From a checkpoint of a small mixture-of-experts model trained on Wikipedia.
Size: 11 layers, width 256, 90.6M parameters.
Training: a variant of SOAP for the experts, 6560 steps.
Below are experts of layer 3 (counted from 0) of a mixture-of-experts language model. Rows are named router (the router's row for the expert), gate (a neuron's input weights, with its number), up (a neuron's input weights, with its number) and show model dimensions 192-255. Each number is 200 + 30 x the weight over its row's rms, rounded and kept within 0 to 999.
Before each expert's rows: a language model's description of what the expert responds to. This comes from a sample of Wikipedia text that the model never trained on.

# expert 44
What it handles: Word pieces right after a lone initial capital that starts a name or heading, such as S-wiss, R-owena, S-audi, L-ies.
router,161,167,180,208,166,167,202,192,207,178,176,179,196,203,173,207,173,171,181,177,164,167,255,206,214,136,229,233,252,185,190,217,244,230,213,216,200,240,213,175,224,214,191,238,155,156,200,171,226,216,160,185,222,133,196,208,181,218,179,176,223,199,183,219
gate0,215,218,123,205,206,151,209,186,241,192,239,191,219,223,190,195,204,169,215,215,155,164,167,214,195,180,194,188,195,199,204,219,201,149,245,195,266,164,245,205,158,259,205,207,148,242,242,218,173,239,225,218,238,159,188,202,197,211,186,236,176,240,197,221
up0,195,194,244,219,187,227,176,248,142,230,176,218,198,135,227,191,179,205,188,186,236,228,241,162,201,197,213,210,206,208,209,173,187,265,172,194,157,228,155,195,246,149,207,213,261,172,174,192,233,166,167,185,159,240,241,175,201,155,185,154,208,144,229,161
gate1,174,218,175,180,168,233,196,170,165,141,195,191,166,227,172,218,236,185,201,221,175,127,228,221,191,145,180,202,267,263,180,228,189,206,222,215,167,214,167,184,236,159,220,202,184,177,133,169,192,166,202,205,169,211,209,148,215,224,233,195,218,201,146,221
up1,196,220,202,199,185,179,214,197,252,211,242,177,230,205,229,135,137,217,166,178,213,245,166,152,191,250,195,181,185,160,243,175,192,217,166,241,206,231,176,212,141,205,184,213,221,191,241,211,222,214,173,170,235,208,185,228,192,174,153,219,187,200,287,185
gate2,159,210,226,217,196,199,193,242,257,158,213,196,206,192,250,199,170,213,163,215,223,152,211,192,234,191,138,197,205,190,209,248,178,190,248,191,167,181,182,182,131,183,212,206,192,187,246,190,213,158,180,230,200,251,216,203,148,204,236,215,197,227,235,239
up2,204,165,167,205,176,165,223,224,178,178,244,213,205,220,211,149,242,214,143,235,243,215,210,196,230,194,228,239,199,155,211,257,234,259,240,198,266,152,177,200,202,193,251,174,243,144,207,225,195,220,196,165,205,156,180,181,159,189,183,163,177,167,162,208
gate3,166,240,120,193,204,183,214,162,178,194,181,246,224,271,227,179,185,166,182,188,235,202,239,248,272,187,209,166,222,205,244,210,209,204,201,256,203,205,201,181,268,145,180,171,171,195,139,197,252,233,216,264,194,175,215,210,242,222,204,226,187,194,230,175
up3,200,146,192,226,184,200,227,236,198,259,173,162,198,155,218,146,231,216,195,177,153,141,198,200,180,224,175,198,166,221,146,208,195,133,158,141,192,204,230,196,197,239,190,263,211,220,229,192,217,136,173,167,194,181,180,215,152,146,178,163,234,151,204,244
gate4,182,201,213,204,204,131,255,162,165,137,220,225,198,213,224,213,195,213,161,203,168,185,194,229,190,152,206,149,227,157,215,161,240,215,196,171,217,184,192,153,244,172,187,161,172,161,218,274,187,223,180,206,160,195,191,214,253,161,151,197,220,190,173,240
up4,217,238,207,192,172,222,189,195,202,162,171,191,217,155,188,126,166,231,217,195,177,150,199,177,217,222,171,201,169,202,202,204,188,197,221,202,194,144,203,242,205,190,197,216,259,186,175,224,172,213,210,224,209,207,253,218,212,200,203,172,185,233,166,227
gate5,155,122,146,164,189,151,247,223,205,210,214,160,185,236,194,203,179,208,160,197,225,230,221,242,230,235,220,196,203,199,224,198,240,192,107,148,193,179,228,189,223,151,173,219,151,176,179,237,192,258,231,189,186,188,196,173,177,227,204,183,245,187,166,217
up5,229,200,268,193,204,193,206,184,164,194,190,146,171,176,218,201,165,139,169,193,208,190,236,181,270,131,218,221,229,185,207,192,217,237,226,185,175,192,244,166,209,243,211,175,200,215,208,164,233,165,184,199,189,247,227,162,198,204,187,192,154,196,209,159
gate6,211,265,225,180,159,196,180,139,175,212,233,187,162,204,180,211,186,228,211,183,255,212,215,202,230,210,133,159,195,261,190,209,165,232,162,187,221,205,214,178,179,198,173,245,219,209,205,159,203,218,194,228,178,186,205,227,228,208,191,169,183,194,133,213
up6,208,188,202,205,181,210,172,147,203,184,254,184,183,218,189,224,213,196,215,187,235,194,241,209,200,205,174,144,203,238,197,261,163,259,170,189,167,188,213,199,193,179,165,216,198,204,206,178,237,223,204,185,197,181,191,198,212,175,132,161,133,217,190,194
gate7,145,197,180,228,174,208,245,216,88,232,209,234,185,189,193,139,233,134,159,180,231,178,231,226,153,145,204,197,214,240,234,176,213,212,159,231,213,222,149,179,188,162,206,263,152,208,178,184,155,194,208,140,191,246,185,238,147,226,186,210,179,197,271,192
up7,243,178,201,126,175,280,176,170,269,216,210,182,240,203,207,215,167,173,202,225,214,229,203,155,236,222,201,256,192,197,189,207,183,185,258,176,220,176,211,183,237,210,134,185,229,228,201,174,247,170,214,248,193,216,219,229,187,216,155,251,193,244,132,174
gate8,188,256,172,174,214,231,211,214,197,228,207,204,222,213,217,228,151,175,253,197,236,164,185,185,207,120,169,180,208,272,222,176,216,247,240,190,187,224,215,154,190,178,169,274,176,159,149,248,213,188,248,222,202,193,244,185,222,193,209,155,205,229,213,224
up8,161,223,151,218,206,178,214,200,173,213,212,214,227,193,183,192,234,243,193,182,175,203,145,185,175,195,215,240,210,188,281,163,234,236,216,247,203,217,201,223,209,242,283,194,166,177,214,214,217,206,213,237,223,220,181,251,246,208,213,241,195,188,189,237
gate9,129,213,180,186,200,141,170,234,207,184,188,203,204,215,189,221,199,212,207,209,221,179,231,145,224,179,208,193,257,200,202,193,189,225,181,265,145,155,155,260,234,237,145,166,163,141,245,238,173,154,176,162,174,203,169,180,213,192,199,209,199,222,168,169
up9,173,200,215,168,213,151,164,230,218,179,196,177,173,241,169,212,208,225,216,181,238,215,197,132,227,228,196,197,237,155,205,230,209,220,196,285,183,154,183,279,210,246,165,141,163,172,214,210,200,143,170,165,180,208,133,195,216,170,205,205,225,226,193,166
gate10,201,179,156,229,136,169,216,219,155,234,188,224,181,188,236,144,212,170,210,212,216,197,180,239,214,212,271,181,244,223,212,213,193,199,208,209,226,169,248,222,184,143,213,239,203,223,188,177,174,188,194,240,196,211,196,217,183,152,182,212,227,240,183,208
up10,228,202,273,200,270,232,183,190,267,187,239,199,228,220,195,268,184,210,205,203,227,194,202,204,230,216,148,236,186,206,186,197,225,235,208,235,170,205,193,140,204,246,133,212,201,179,229,237,217,221,210,169,178,226,200,179,225,203,247,195,179,177,170,208
gate11,169,180,169,200,184,197,174,177,213,157,227,210,207,196,188,198,196,142,149,201,191,211,215,173,220,160,222,189,207,176,228,217,245,179,225,209,191,205,191,237,191,226,168,184,195,209,173,216,216,185,121,181,184,162,200,204,170,211,180,265,205,282,133,180
up11,149,214,206,182,187,211,180,198,192,182,199,229,197,218,179,202,212,155,171,211,186,234,218,168,237,149,193,180,193,171,211,189,232,193,220,225,196,187,184,225,193,225,144,191,190,204,175,197,197,181,139,185,191,154,190,231,162,184,193,281,195,262,153,186
gate12,195,184,224,219,156,225,156,227,191,230,167,238,196,250,186,203,190,160,179,184,201,192,223,245,216,208,190,164,233,163,219,252,221,227,199,171,206,144,190,216,227,215,199,211,249,168,213,218,218,184,158,204,249,181,229,192,237,159,194,171,207,209,174,192
up12,187,217,199,196,189,138,235,167,211,173,168,235,245,207,212,225,193,213,223,196,176,158,229,214,197,189,208,234,151,163,219,192,203,182,160,212,182,213,179,203,161,264,235,244,123,196,212,218,208,192,192,182,153,185,255,256,186,210,196,182,229,223,172,167
gate13,233,220,201,226,179,202,159,230,229,213,210,159,163,167,177,212,229,222,230,228,221,162,208,210,233,179,158,223,245,201,225,215,241,182,235,184,261,206,204,219,206,191,211,203,218,228,203,194,190,218,208,188,180,162,258,186,159,221,250,248,202,197,220,216
up13,211,219,200,141,232,172,206,203,195,237,196,280,215,199,125,186,201,237,219,153,146,235,236,232,271,186,197,212,215,214,170,256,196,188,231,213,236,196,134,229,197,185,111,162,166,227,178,246,182,191,227,197,206,180,158,188,189,195,240,151,182,215,250,196
gate14,190,219,211,178,240,141,189,239,173,204,207,157,193,185,187,226,200,206,185,203,175,209,213,171,204,202,183,206,155,238,212,165,222,227,210,226,179,186,196,225,125,213,178,251,166,186,149,192,130,200,164,213,156,184,200,251,263,197,219,220,218,206,218,217
up14,191,161,216,213,190,124,191,180,225,247,161,266,190,221,222,193,211,199,213,207,224,196,218,226,184,214,200,226,251,228,167,181,209,196,196,237,179,243,152,186,188,201,188,247,197,220,166,171,185,152,165,172,190,167,171,176,202,235,189,259,233,177,215,153
gate15,207,210,204,236,202,193,269,205,176,200,243,169,205,192,169,258,203,199,189,207,251,165,200,167,177,191,213,224,176,176,208,183,233,259,170,211,258,247,180,209,204,213,166,223,186,136,240,261,206,200,202,205,191,215,229,243,192,262,165,164,155,201,176,162
up15,198,204,262,204,209,171,187,211,173,200,214,260,173,215,226,217,195,172,208,139,219,173,183,139,182,179,223,194,168,208,203,176,207,183,207,195,134,148,168,212,188,211,139,219,208,190,242,260,217,192,214,186,290,210,190,191,193,179,246,210,259,246,222,215
gate16,226,166,163,119,203,179,156,213,185,173,202,171,186,214,178,157,218,154,143,199,146,229,205,214,206,164,260,219,166,241,221,171,167,161,195,191,181,245,172,177,237,227,173,234,182,216,243,234,236,171,172,202,245,189,180,190,214,230,156,200,190,202,185,208
up16,172,202,226,214,186,181,213,166,189,174,224,221,143,222,193,238,173,234,221,192,211,171,226,218,177,258,237,185,248,131,184,244,227,233,273,247,214,141,223,247,211,173,219,224,209,127,201,171,186,194,211,204,176,203,179,179,149,131,238,198,227,190,257,170
gate17,244,132,200,160,131,201,191,207,247,213,211,194,201,141,222,183,225,182,208,194,198,141,241,191,198,207,227,214,200,201,179,237,227,243,246,203,219,206,170,186,157,210,235,177,164,195,181,220,222,191,201,245,146,191,174,229,205,178,197,236,213,183,210,221
up17,183,193,201,229,161,143,197,275,200,264,203,210,207,119,182,177,171,235,246,210,227,195,205,178,205,182,222,176,254,247,181,241,202,223,236,242,213,210,201,221,201,251,239,218,217,222,165,209,199,200,212,215,155,198,195,240,154,236,212,197,208,176,177,174
gate18,193,184,192,199,197,213,149,208,208,176,235,160,202,190,213,212,220,220,170,193,192,191,223,209,194,208,167,199,230,135,258,166,173,215,199,263,208,157,199,197,192,250,213,173,171,232,203,205,234,225,187,248,216,200,209,141,204,163,244,188,192,190,192,213
up18,234,176,210,226,160,200,163,204,206,197,125,173,217,220,207,238,234,221,219,256,184,179,194,181,181,237,207,169,229,170,259,215,199,212,213,229,240,152,197,242,195,225,192,180,174,181,198,222,200,194,191,216,176,212,186,157,170,174,222,204,160,204,210,231
gate19,185,250,159,183,287,171,186,188,188,248,182,162,224,222,208,165,151,224,141,219,219,163,206,206,220,145,198,209,211,198,180,222,224,228,211,182,204,217,233,201,177,181,174,162,194,200,224,223,164,181,181,195,217,248,258,157,191,163,205,195,155,174,232,215
up19,156,238,169,204,238,195,176,206,234,239,235,195,217,262,228,188,155,231,204,232,189,163,230,228,251,179,208,155,215,176,188,219,234,203,238,181,191,217,178,205,203,221,187,133,168,203,209,250,209,213,127,189,203,220,241,157,162,214,185,136,175,141,216,224
gate20,168,154,225,204,113,219,181,200,161,260,153,259,169,201,203,264,194,200,174,211,205,198,230,213,203,143,216,230,207,196,176,188,204,208,199,220,208,199,234,194,171,216,216,174,159,207,192,185,208,175,204,291,202,198,219,214,207,186,209,228,195,184,174,239
up20,204,261,198,189,272,169,180,214,247,124,207,147,224,188,244,162,204,202,174,204,201,189,157,229,220,214,203,187,173,243,198,267,178,148,186,158,210,210,149,215,186,219,209,211,230,234,151,217,144,219,214,139,165,147,230,189,216,185,183,223,182,198,215,155
gate21,212,241,223,191,213,172,175,211,195,129,221,204,219,167,172,186,217,213,211,143,232,153,238,219,250,180,244,231,253,162,204,256,183,183,193,207,224,212,188,187,221,188,205,173,225,232,191,208,241,161,173,230,234,164,194,156,203,216,298,163,200,228,161,181
up21,160,224,203,207,216,197,207,199,200,290,161,186,163,218,256,187,180,158,151,252,178,209,201,178,212,163,180,172,176,234,163,138,241,168,222,161,173,199,228,201,184,185,223,144,215,213,249,189,162,216,201,201,165,242,180,235,170,159,120,214,234,188,219,219
gate22,220,210,178,171,197,196,153,199,219,167,179,231,206,239,166,171,198,194,257,202,272,206,134,271,211,189,176,169,218,263,313,247,264,223,208,218,194,143,226,230,215,201,175,211,250,163,187,193,219,213,192,175,249,243,210,215,221,177,241,229,232,169,170,180
up22,227,166,162,183,241,168,254,200,179,251,160,241,242,211,237,189,203,152,163,202,160,169,177,197,208,203,158,196,227,218,162,201,140,194,164,156,185,200,261,180,198,205,204,243,192,209,177,200,204,174,239,200,106,209,160,149,197,182,200,213,154,168,245,213
gate23,219,181,173,184,244,154,254,144,191,254,141,198,236,190,204,219,189,164,203,164,229,166,184,211,191,207,243,163,231,192,191,181,208,246,156,203,215,220,205,206,210,246,208,182,214,251,245,228,223,180,249,218,202,210,174,267,207,123,183,236,223,206,213,199
up23,185,214,153,182,208,200,265,183,229,247,144,259,211,205,184,225,220,186,250,183,242,162,206,204,170,237,234,187,161,201,178,174,188,241,161,173,220,204,205,226,210,239,179,180,211,247,206,221,152,182,205,195,218,230,185,234,204,132,137,208,201,196,203,216
gate24,203,231,163,152,230,148,178,179,200,190,198,118,196,181,239,219,190,222,188,213,206,222,188,194,222,169,240,160,207,208,117,166,179,210,164,159,224,192,244,209,206,193,232,213,218,184,183,209,204,180,173,195,202,173,246,183,220,203,182,174,174,193,222,224
up24,202,219,222,236,158,183,215,214,203,255,208,257,152,196,156,200,177,198,196,208,164,223,214,190,192,208,192,246,191,193,261,202,217,181,232,186,221,259,146,185,232,233,191,144,180,215,205,222,223,212,234,213,204,224,161,222,204,224,187,203,208,193,217,191
gate25,156,239,146,185,206,182,168,175,196,213,201,152,198,176,232,201,166,250,143,204,131,247,180,182,234,202,198,219,215,242,192,199,211,192,211,177,184,258,216,183,211,152,248,181,206,169,193,185,198,201,225,182,195,228,242,186,204,211,206,121,212,225,173,183
up25,216,203,255,156,223,198,202,210,207,235,187,205,191,196,199,197,178,164,234,181,257,166,189,191,245,197,226,179,189,224,131,228,155,211,147,266,181,171,221,168,173,245,199,184,191,251,196,240,255,173,266,194,183,236,212,219,198,187,185,280,206,212,231,247
gate26,166,157,222,198,171,181,179,169,217,155,202,190,199,132,153,256,190,227,213,237,211,249,165,196,214,167,189,154,189,160,195,174,232,203,218,222,211,219,172,191,213,207,185,205,228,188,178,232,149,133,151,153,179,202,248,194,203,190,196,222,188,214,206,180
up26,231,209,177,177,242,182,185,149,197,286,218,207,221,199,262,199,205,246,191,152,154,197,203,216,214,229,198,239,237,194,211,201,179,177,211,172,233,138,225,206,189,211,165,158,172,193,237,226,211,264,236,244,208,188,151,203,159,174,198,187,214,186,168,212
gate27,227,189,197,150,214,207,251,219,198,184,152,146,155,201,167,218,215,212,179,197,237,173,189,184,216,179,123,166,209,192,120,145,210,212,202,169,149,254,222,219,205,241,190,214,166,177,184,201,206,243,194,181,250,167,176,204,193,200,158,171,231,216,188,260
up27,201,194,166,221,167,167,244,163,202,267,181,160,179,179,172,232,161,194,178,214,238,160,159,206,231,193,175,176,176,212,182,217,170,170,164,161,179,271,239,228,194,201,250,171,189,208,215,222,197,206,149,166,208,154,251,194,156,181,230,186,245,164,227,217
gate28,134,139,196,185,182,173,146,182,163,171,189,203,202,189,198,172,175,159,140,279,171,246,172,195,180,196,226,187,185,170,212,210,149,229,210,182,226,234,156,116,228,230,198,166,152,203,207,158,202,236,192,193,204,185,161,191,196,239,220,139,235,224,184,145
up28,192,194,142,162,151,201,181,211,232,156,215,186,198,220,189,202,197,205,165,145,175,222,225,193,197,215,203,264,228,179,178,228,191,175,221,178,221,148,226,233,187,196,238,194,242,190,200,168,218,193,207,218,252,240,233,213,215,284,175,241,204,197,226,213
gate29,196,194,215,228,165,205,206,198,145,128,180,169,231,187,199,201,205,214,209,206,190,243,210,218,212,185,194,217,152,233,235,193,254,203,209,206,152,181,152,230,209,208,201,166,199,197,192,221,240,201,224,259,192,201,181,160,190,244,157,242,237,173,137,239
up29,209,164,197,235,186,166,222,203,157,230,205,194,228,246,189,146,226,222,192,207,190,172,192,189,199,207,236,155,226,250,175,199,134,179,218,213,195,174,219,193,226,155,200,181,186,264,231,213,209,180,207,112,166,205,204,167,198,184,165,201,144,241,221,216
gate30,212,208,199,203,218,188,187,236,178,248,196,183,206,217,196,162,174,197,274,224,233,201,186,239,232,230,161,176,201,197,224,235,204,208,259,237,225,191,224,218,175,196,223,215,202,182,184,198,192,183,181,107,194,234,177,182,208,207,195,141,218,182,191,139
up30,202,185,159,192,206,255,234,114,210,170,240,212,219,168,201,220,261,204,177,224,195,189,173,235,219,190,194,214,197,200,196,187,160,207,198,233,182,160,207,189,183,165,142,210,162,200,197,178,206,207,198,212,204,175,247,188,232,165,194,224,235,230,155,234
gate31,206,223,214,239,180,206,241,218,170,143,212,196,186,188,148,211,178,196,160,189,259,125,232,226,222,221,232,211,163,229,179,202,216,231,237,225,174,214,190,181,242,199,172,214,199,240,248,204,200,196,149,220,207,191,187,174,234,182,161,247,233,138,172,245
up31,169,221,181,209,183,171,198,117,249,218,179,208,151,220,226,172,193,226,190,132,156,173,164,193,220,194,158,277,227,202,232,185,209,220,180,153,250,178,176,204,208,180,221,227,192,222,154,189,209,224,246,233,205,222,245,220,214,191,198,223,136,170,204,177
gate32,225,213,219,192,241,196,155,172,175,191,163,253,159,230,95,185,162,197,200,182,242,173,149,229,208,223,209,201,202,235,201,231,221,191,207,189,235,201,167,149,151,227,231,220,223,252,226,259,251,209,248,193,195,212,214,210,177,210,189,248,176,200,205,214
up32,190,178,156,230,201,229,215,245,192,169,210,213,223,210,214,168,204,197,194,179,207,208,239,155,174,205,220,234,197,217,158,181,173,215,226,194,205,221,226,221,203,198,223,188,235,185,180,198,195,181,150,202,185,280,248,201,207,218,197,167,175,165,194,164
gate33,191,174,196,207,166,158,182,152,176,181,210,206,197,200,207,201,180,213,224,197,89,156,159,168,237,165,218,262,193,237,197,184,239,209,204,227,257,242,170,238,213,176,209,121,169,182,189,217,198,205,184,171,227,207,181,179,201,245,260,240,200,214,184,237
up33,172,143,155,239,229,170,219,191,154,192,172,220,182,201,249,213,167,183,200,245,152,154,175,216,202,199,209,215,176,166,138,246,238,187,197,186,277,240,208,180,175,164,175,171,157,259,188,238,197,224,205,149,209,221,163,129,201,222,252,221,225,203,171,183
gate34,200,222,185,245,223,219,177,207,204,202,120,224,230,187,134,206,157,207,190,195,201,204,167,214,244,183,196,191,146,258,204,199,162,205,188,219,194,232,195,154,258,199,175,176,193,163,164,186,225,203,198,211,177,283,160,143,189,202,264,178,184,227,185,202
up34,179,203,171,180,191,170,159,183,208,186,173,238,190,147,199,198,227,275,233,210,171,206,201,186,212,255,201,177,182,222,215,150,182,224,188,217,242,163,210,181,209,239,199,221,208,224,203,207,159,190,214,217,138,160,217,143,213,178,208,191,233,242,192,149
gate35,197,266,215,162,199,185,163,202,175,214,162,258,165,183,191,242,148,176,260,160,217,191,221,219,224,183,238,182,219,207,212,252,174,86,232,201,186,191,180,218,241,248,178,200,174,160,231,231,203,196,173,194,206,245,250,188,229,179,175,226,192,165,185,260
up35,254,201,201,215,204,201,205,155,227,214,287,174,181,207,177,181,244,231,163,232,219,218,168,213,131,208,157,205,164,199,243,161,228,256,194,213,231,184,199,173,142,169,224,211,247,213,192,227,205,241,226,212,190,181,174,274,142,240,241,205,223,200,276,144
gate36,219,176,255,197,177,186,176,143,163,164,180,162,193,157,239,226,179,184,217,170,194,212,296,193,222,203,231,208,180,266,226,152,214,185,247,246,222,227,294,163,200,203,243,228,195,247,226,247,189,201,225,213,216,240,164,153,213,233,169,185,220,225,162,136
up36,180,278,161,188,250,227,238,242,214,216,184,257,249,224,206,185,223,208,210,278,184,221,166,189,187,254,178,207,217,163,131,205,162,217,180,124,177,186,115,228,217,190,162,181,215,187,201,113,203,202,207,206,185,203,250,224,203,224,237,221,190,167,213,228
gate37,182,143,205,192,190,218,173,199,133,158,213,191,192,211,225,209,227,220,160,198,167,199,249,190,153,205,219,179,200,252,216,173,213,214,213,256,167,186,237,197,183,219,151,246,220,152,253,204,182,166,251,204,200,140,165,154,188,188,178,219,179,145,206,156
up37,175,232,211,241,186,200,248,238,224,243,182,188,218,214,197,201,163,208,255,230,229,214,184,151,215,209,154,168,189,148,228,182,213,209,174,201,216,240,156,185,251,165,239,111,155,230,161,207,218,248,199,210,192,235,237,247,219,255,208,206,208,202,192,254
gate38,185,239,154,244,197,214,220,261,217,183,170,226,196,193,156,120,189,176,179,233,190,186,200,161,173,192,177,207,237,176,196,243,214,202,182,225,184,189,207,166,192,195,259,208,184,206,259,222,244,258,266,236,204,146,225,212,136,196,205,144,294,229,206,190
up38,170,159,210,155,172,239,221,139,173,179,228,174,221,204,253,209,228,242,203,169,224,196,202,222,240,180,205,229,204,193,186,216,181,212,219,152,177,200,210,243,169,189,182,166,176,216,167,221,197,185,125,175,198,235,136,190,230,193,196,208,119,166,171,191
gate39,263,178,154,164,189,173,191,162,256,206,252,221,190,204,228,199,209,211,179,197,236,190,218,222,227,131,214,197,193,203,202,146,212,211,259,155,225,157,153,112,161,201,169,227,233,167,246,214,219,232,176,211,190,207,168,195,240,156,195,208,188,234,195,208
up39,214,211,197,206,211,217,170,195,196,173,177,183,192,219,164,184,200,161,196,230,208,265,178,213,222,258,217,159,153,196,220,186,210,169,217,240,222,261,209,205,199,192,177,191,194,191,221,200,188,153,184,236,169,256,166,183,234,167,199,169,243,234,182,229
gate40,182,248,177,212,225,161,171,162,173,250,195,183,198,199,201,183,213,222,179,194,191,156,216,220,154,145,204,172,187,176,210,180,195,173,171,214,214,205,203,195,227,240,190,180,148,174,161,243,191,236,219,179,187,164,245,232,207,209,217,200,152,220,178,280
up40,217,250,191,206,172,228,142,186,139,164,200,230,188,207,231,190,233,174,204,202,235,131,218,221,205,139,195,161,208,196,208,150,196,236,186,188,187,217,235,173,227,188,179,187,165,180,195,222,189,259,188,151,190,259,145,189,218,208,179,208,155,209,212,231
gate41,168,191,213,200,181,190,201,225,212,175,216,233,173,227,165,187,195,135,132,199,169,200,189,154,258,160,160,203,229,184,197,214,182,193,182,167,279,207,198,223,177,194,248,163,156,222,180,210,167,237,148,205,148,147,188,160,175,201,159,181,186,207,165,205
up41,232,241,181,218,226,195,211,174,175,169,190,156,231,181,228,217,222,222,240,206,200,216,225,266,115,244,250,213,177,212,187,204,192,196,215,164,177,172,229,183,198,208,106,204,221,213,242,204,195,183,231,197,263,219,228,249,217,157,223,212,185,161,215,168
gate42,200,233,155,223,218,128,234,194,186,216,161,169,189,231,183,204,190,215,219,214,179,252,212,79,222,199,201,167,226,212,170,144,205,214,196,170,193,185,153,207,186,253,195,175,198,220,204,211,192,213,193,234,236,211,223,211,207,280,158,168,188,200,232,246
up42,190,141,172,201,188,155,209,222,172,214,196,211,165,247,145,200,182,189,238,140,185,265,196,131,235,141,210,134,218,205,156,163,231,183,196,231,230,181,196,209,224,232,197,200,227,195,196,207,172,183,188,224,231,187,210,179,198,192,249,156,224,191,210,179
gate43,181,200,160,206,232,193,222,158,192,195,197,197,139,195,211,147,192,231,229,255,170,194,161,236,211,182,155,235,187,206,219,175,189,227,290,180,181,181,198,168,190,224,217,219,189,211,232,213,227,198,169,256,186,208,185,172,198,200,220,215,171,182,176,192
up43,206,185,260,211,280,154,163,193,169,188,193,176,199,220,188,193,187,157,213,201,170,213,193,239,185,179,216,228,197,190,254,208,247,187,226,165,207,186,211,171,157,242,231,250,172,234,232,220,144,231,211,216,221,181,194,181,157,151,168,256,215,210,169,194
gate44,206,214,238,185,228,179,180,171,172,193,162,202,252,188,264,176,232,122,153,210,170,173,191,201,175,219,214,211,160,205,220,212,236,231,206,194,258,223,181,182,214,223,171,196,220,159,246,151,204,233,209,231,210,171,139,199,212,182,208,214,202,196,216,189
up44,219,218,208,192,184,152,189,153,178,169,196,221,222,200,224,175,199,163,175,205,147,206,198,224,187,229,217,219,188,261,209,173,193,209,200,120,169,224,156,189,234,235,145,216,257,204,244,186,188,198,212,200,241,184,171,217,215,177,252,202,150,198,221,182
gate45,176,162,228,201,188,228,189,230,228,237,220,212,199,221,234,220,200,207,189,216,231,209,214,179,225,185,91,164,218,182,117,191,207,218,189,199,183,190,170,223,244,199,179,200,263,207,169,205,204,173,185,194,207,204,240,197,127,210,199,170,206,209,150,194
up45,241,174,233,208,171,195,200,200,168,197,186,230,165,187,188,211,258,209,194,169,173,201,227,201,209,224,262,240,201,261,208,144,191,190,218,194,195,230,207,148,158,202,194,192,156,174,185,154,167,211,222,267,207,174,191,228,246,169,174,217,221,216,170,199
gate46,224,227,219,216,200,142,208,187,148,164,153,157,219,130,207,205,171,192,191,200,140,182,233,235,180,141,231,173,199,193,279,202,243,176,143,248,238,175,190,190,210,234,245,174,243,137,211,227,214,214,200,230,140,250,207,227,214,161,171,151,208,214,209,195
up46,175,195,187,208,224,271,219,209,236,185,273,225,196,217,206,247,203,180,220,203,255,233,176,183,194,239,190,228,189,231,150,200,138,198,302,168,201,212,209,228,125,169,170,168,189,236,134,218,178,159,168,183,236,145,230,169,196,212,173,214,199,224,197,211
gate47,198,194,183,212,177,194,203,166,208,190,188,193,231,219,226,151,223,176,155,138,200,250,244,232,183,145,216,225,226,219,179,280,226,215,171,166,235,214,203,190,209,191,222,182,160,228,232,207,213,156,212,225,190,214,204,234,201,227,170,191,216,248,168,193
up47,184,219,156,190,147,225,192,223,199,230,219,236,174,185,195,230,205,194,176,202,235,189,139,214,189,226,169,164,186,236,178,156,214,193,212,231,161,207,159,210,210,253,185,216,257,179,181,151,213,192,157,171,186,197,219,167,216,181,246,226,155,114,234,248
gate48,220,182,165,254,222,203,216,252,217,222,171,254,258,185,172,180,179,192,169,242,166,182,185,227,170,164,166,239,205,206,219,194,189,247,213,209,164,202,222,200,217,175,201,231,188,165,244,221,217,140,233,217,163,209,288,206,253,259,152,163,167,160,199,161
up48,214,189,198,259,213,196,213,239,207,231,170,187,224,200,215,173,172,201,218,261,209,160,168,216,219,234,153,244,222,227,164,172,180,242,200,219,124,199,228,222,219,253,212,243,204,192,199,176,164,191,172,176,170,208,244,179,295,276,203,181,204,185,206,181
gate49,238,214,150,178,196,193,205,230,226,185,138,229,224,221,217,236,206,174,232,266,157,179,261,191,180,191,242,189,183,189,221,240,144,183,240,192,227,140,231,173,199,143,205,220,224,181,221,211,199,177,177,173,209,153,222,186,213,162,192,274,155,227,217,239
up49,197,229,256,240,183,260,208,184,250,218,206,200,157,168,206,155,114,155,224,151,185,247,233,226,167,178,208,240,222,207,213,259,228,203,174,194,190,193,178,255,191,247,194,181,179,196,192,186,225,279,218,220,195,218,245,204,226,129,207,207,219,190,188,218
gate50,156,162,180,232,147,122,158,197,230,248,205,202,203,184,199,177,208,172,159,174,191,136,228,219,183,152,170,147,239,207,161,195,207,235,191,202,195,151,178,166,233,125,145,177,208,188,231,240,210,184,171,214,207,183,221,168,195,169,176,204,247,200,185,179
up50,246,206,200,173,207,189,184,202,180,189,147,226,218,196,161,208,196,211,238,199,219,214,224,200,167,221,195,277,212,192,218,184,135,209,212,167,271,233,241,180,180,253,235,264,208,207,186,227,216,186,284,113,221,194,199,203,192,243,199,179,140,189,158,224
gate51,219,190,185,228,185,184,189,266,195,256,229,240,220,195,188,254,156,165,242,252,206,216,233,256,234,197,255,126,169,189,130,198,218,223,205,237,167,246,197,221,171,151,248,175,209,207,202,135,212,195,261,194,228,205,175,247,190,188,159,226,198,200,233,210
up51,177,153,211,237,141,187,207,168,195,170,176,207,228,155,227,125,263,243,240,170,219,194,170,173,186,190,219,268,208,231,218,197,213,185,219,185,228,217,226,183,244,232,181,197,178,201,164,201,187,232,130,200,192,194,233,213,192,218,169,206,218,245,144,205
gate52,244,172,167,171,164,176,163,140,181,193,254,178,205,192,227,135,178,171,216,218,166,178,224,262,210,166,243,219,200,217,168,229,201,210,208,173,229,184,146,216,190,206,203,188,140,175,229,162,189,183,193,209,176,146,197,117,209,220,170,174,145,232,196,216
up52,188,193,168,177,175,209,167,194,165,207,233,189,192,218,249,216,172,210,196,213,199,202,188,272,188,173,207,244,241,222,201,223,206,219,172,170,218,192,187,231,235,192,236,236,141,166,222,211,212,190,204,201,203,165,232,131,182,246,152,163,165,211,217,205
gate53,223,251,194,187,152,119,197,225,176,160,191,202,195,188,215,201,142,196,209,186,215,183,180,198,225,141,170,226,189,233,218,153,199,252,196,201,209,214,214,183,222,223,186,259,209,206,262,139,240,179,192,186,247,211,184,170,214,188,217,192,211,192,177,245
up53,195,195,223,211,243,213,246,204,193,204,196,212,244,238,232,191,246,238,155,212,230,215,207,198,164,253,190,167,197,157,237,229,197,175,226,259,163,200,196,182,134,196,235,121,193,196,175,240,184,238,199,181,215,241,203,221,184,211,212,204,171,250,201,148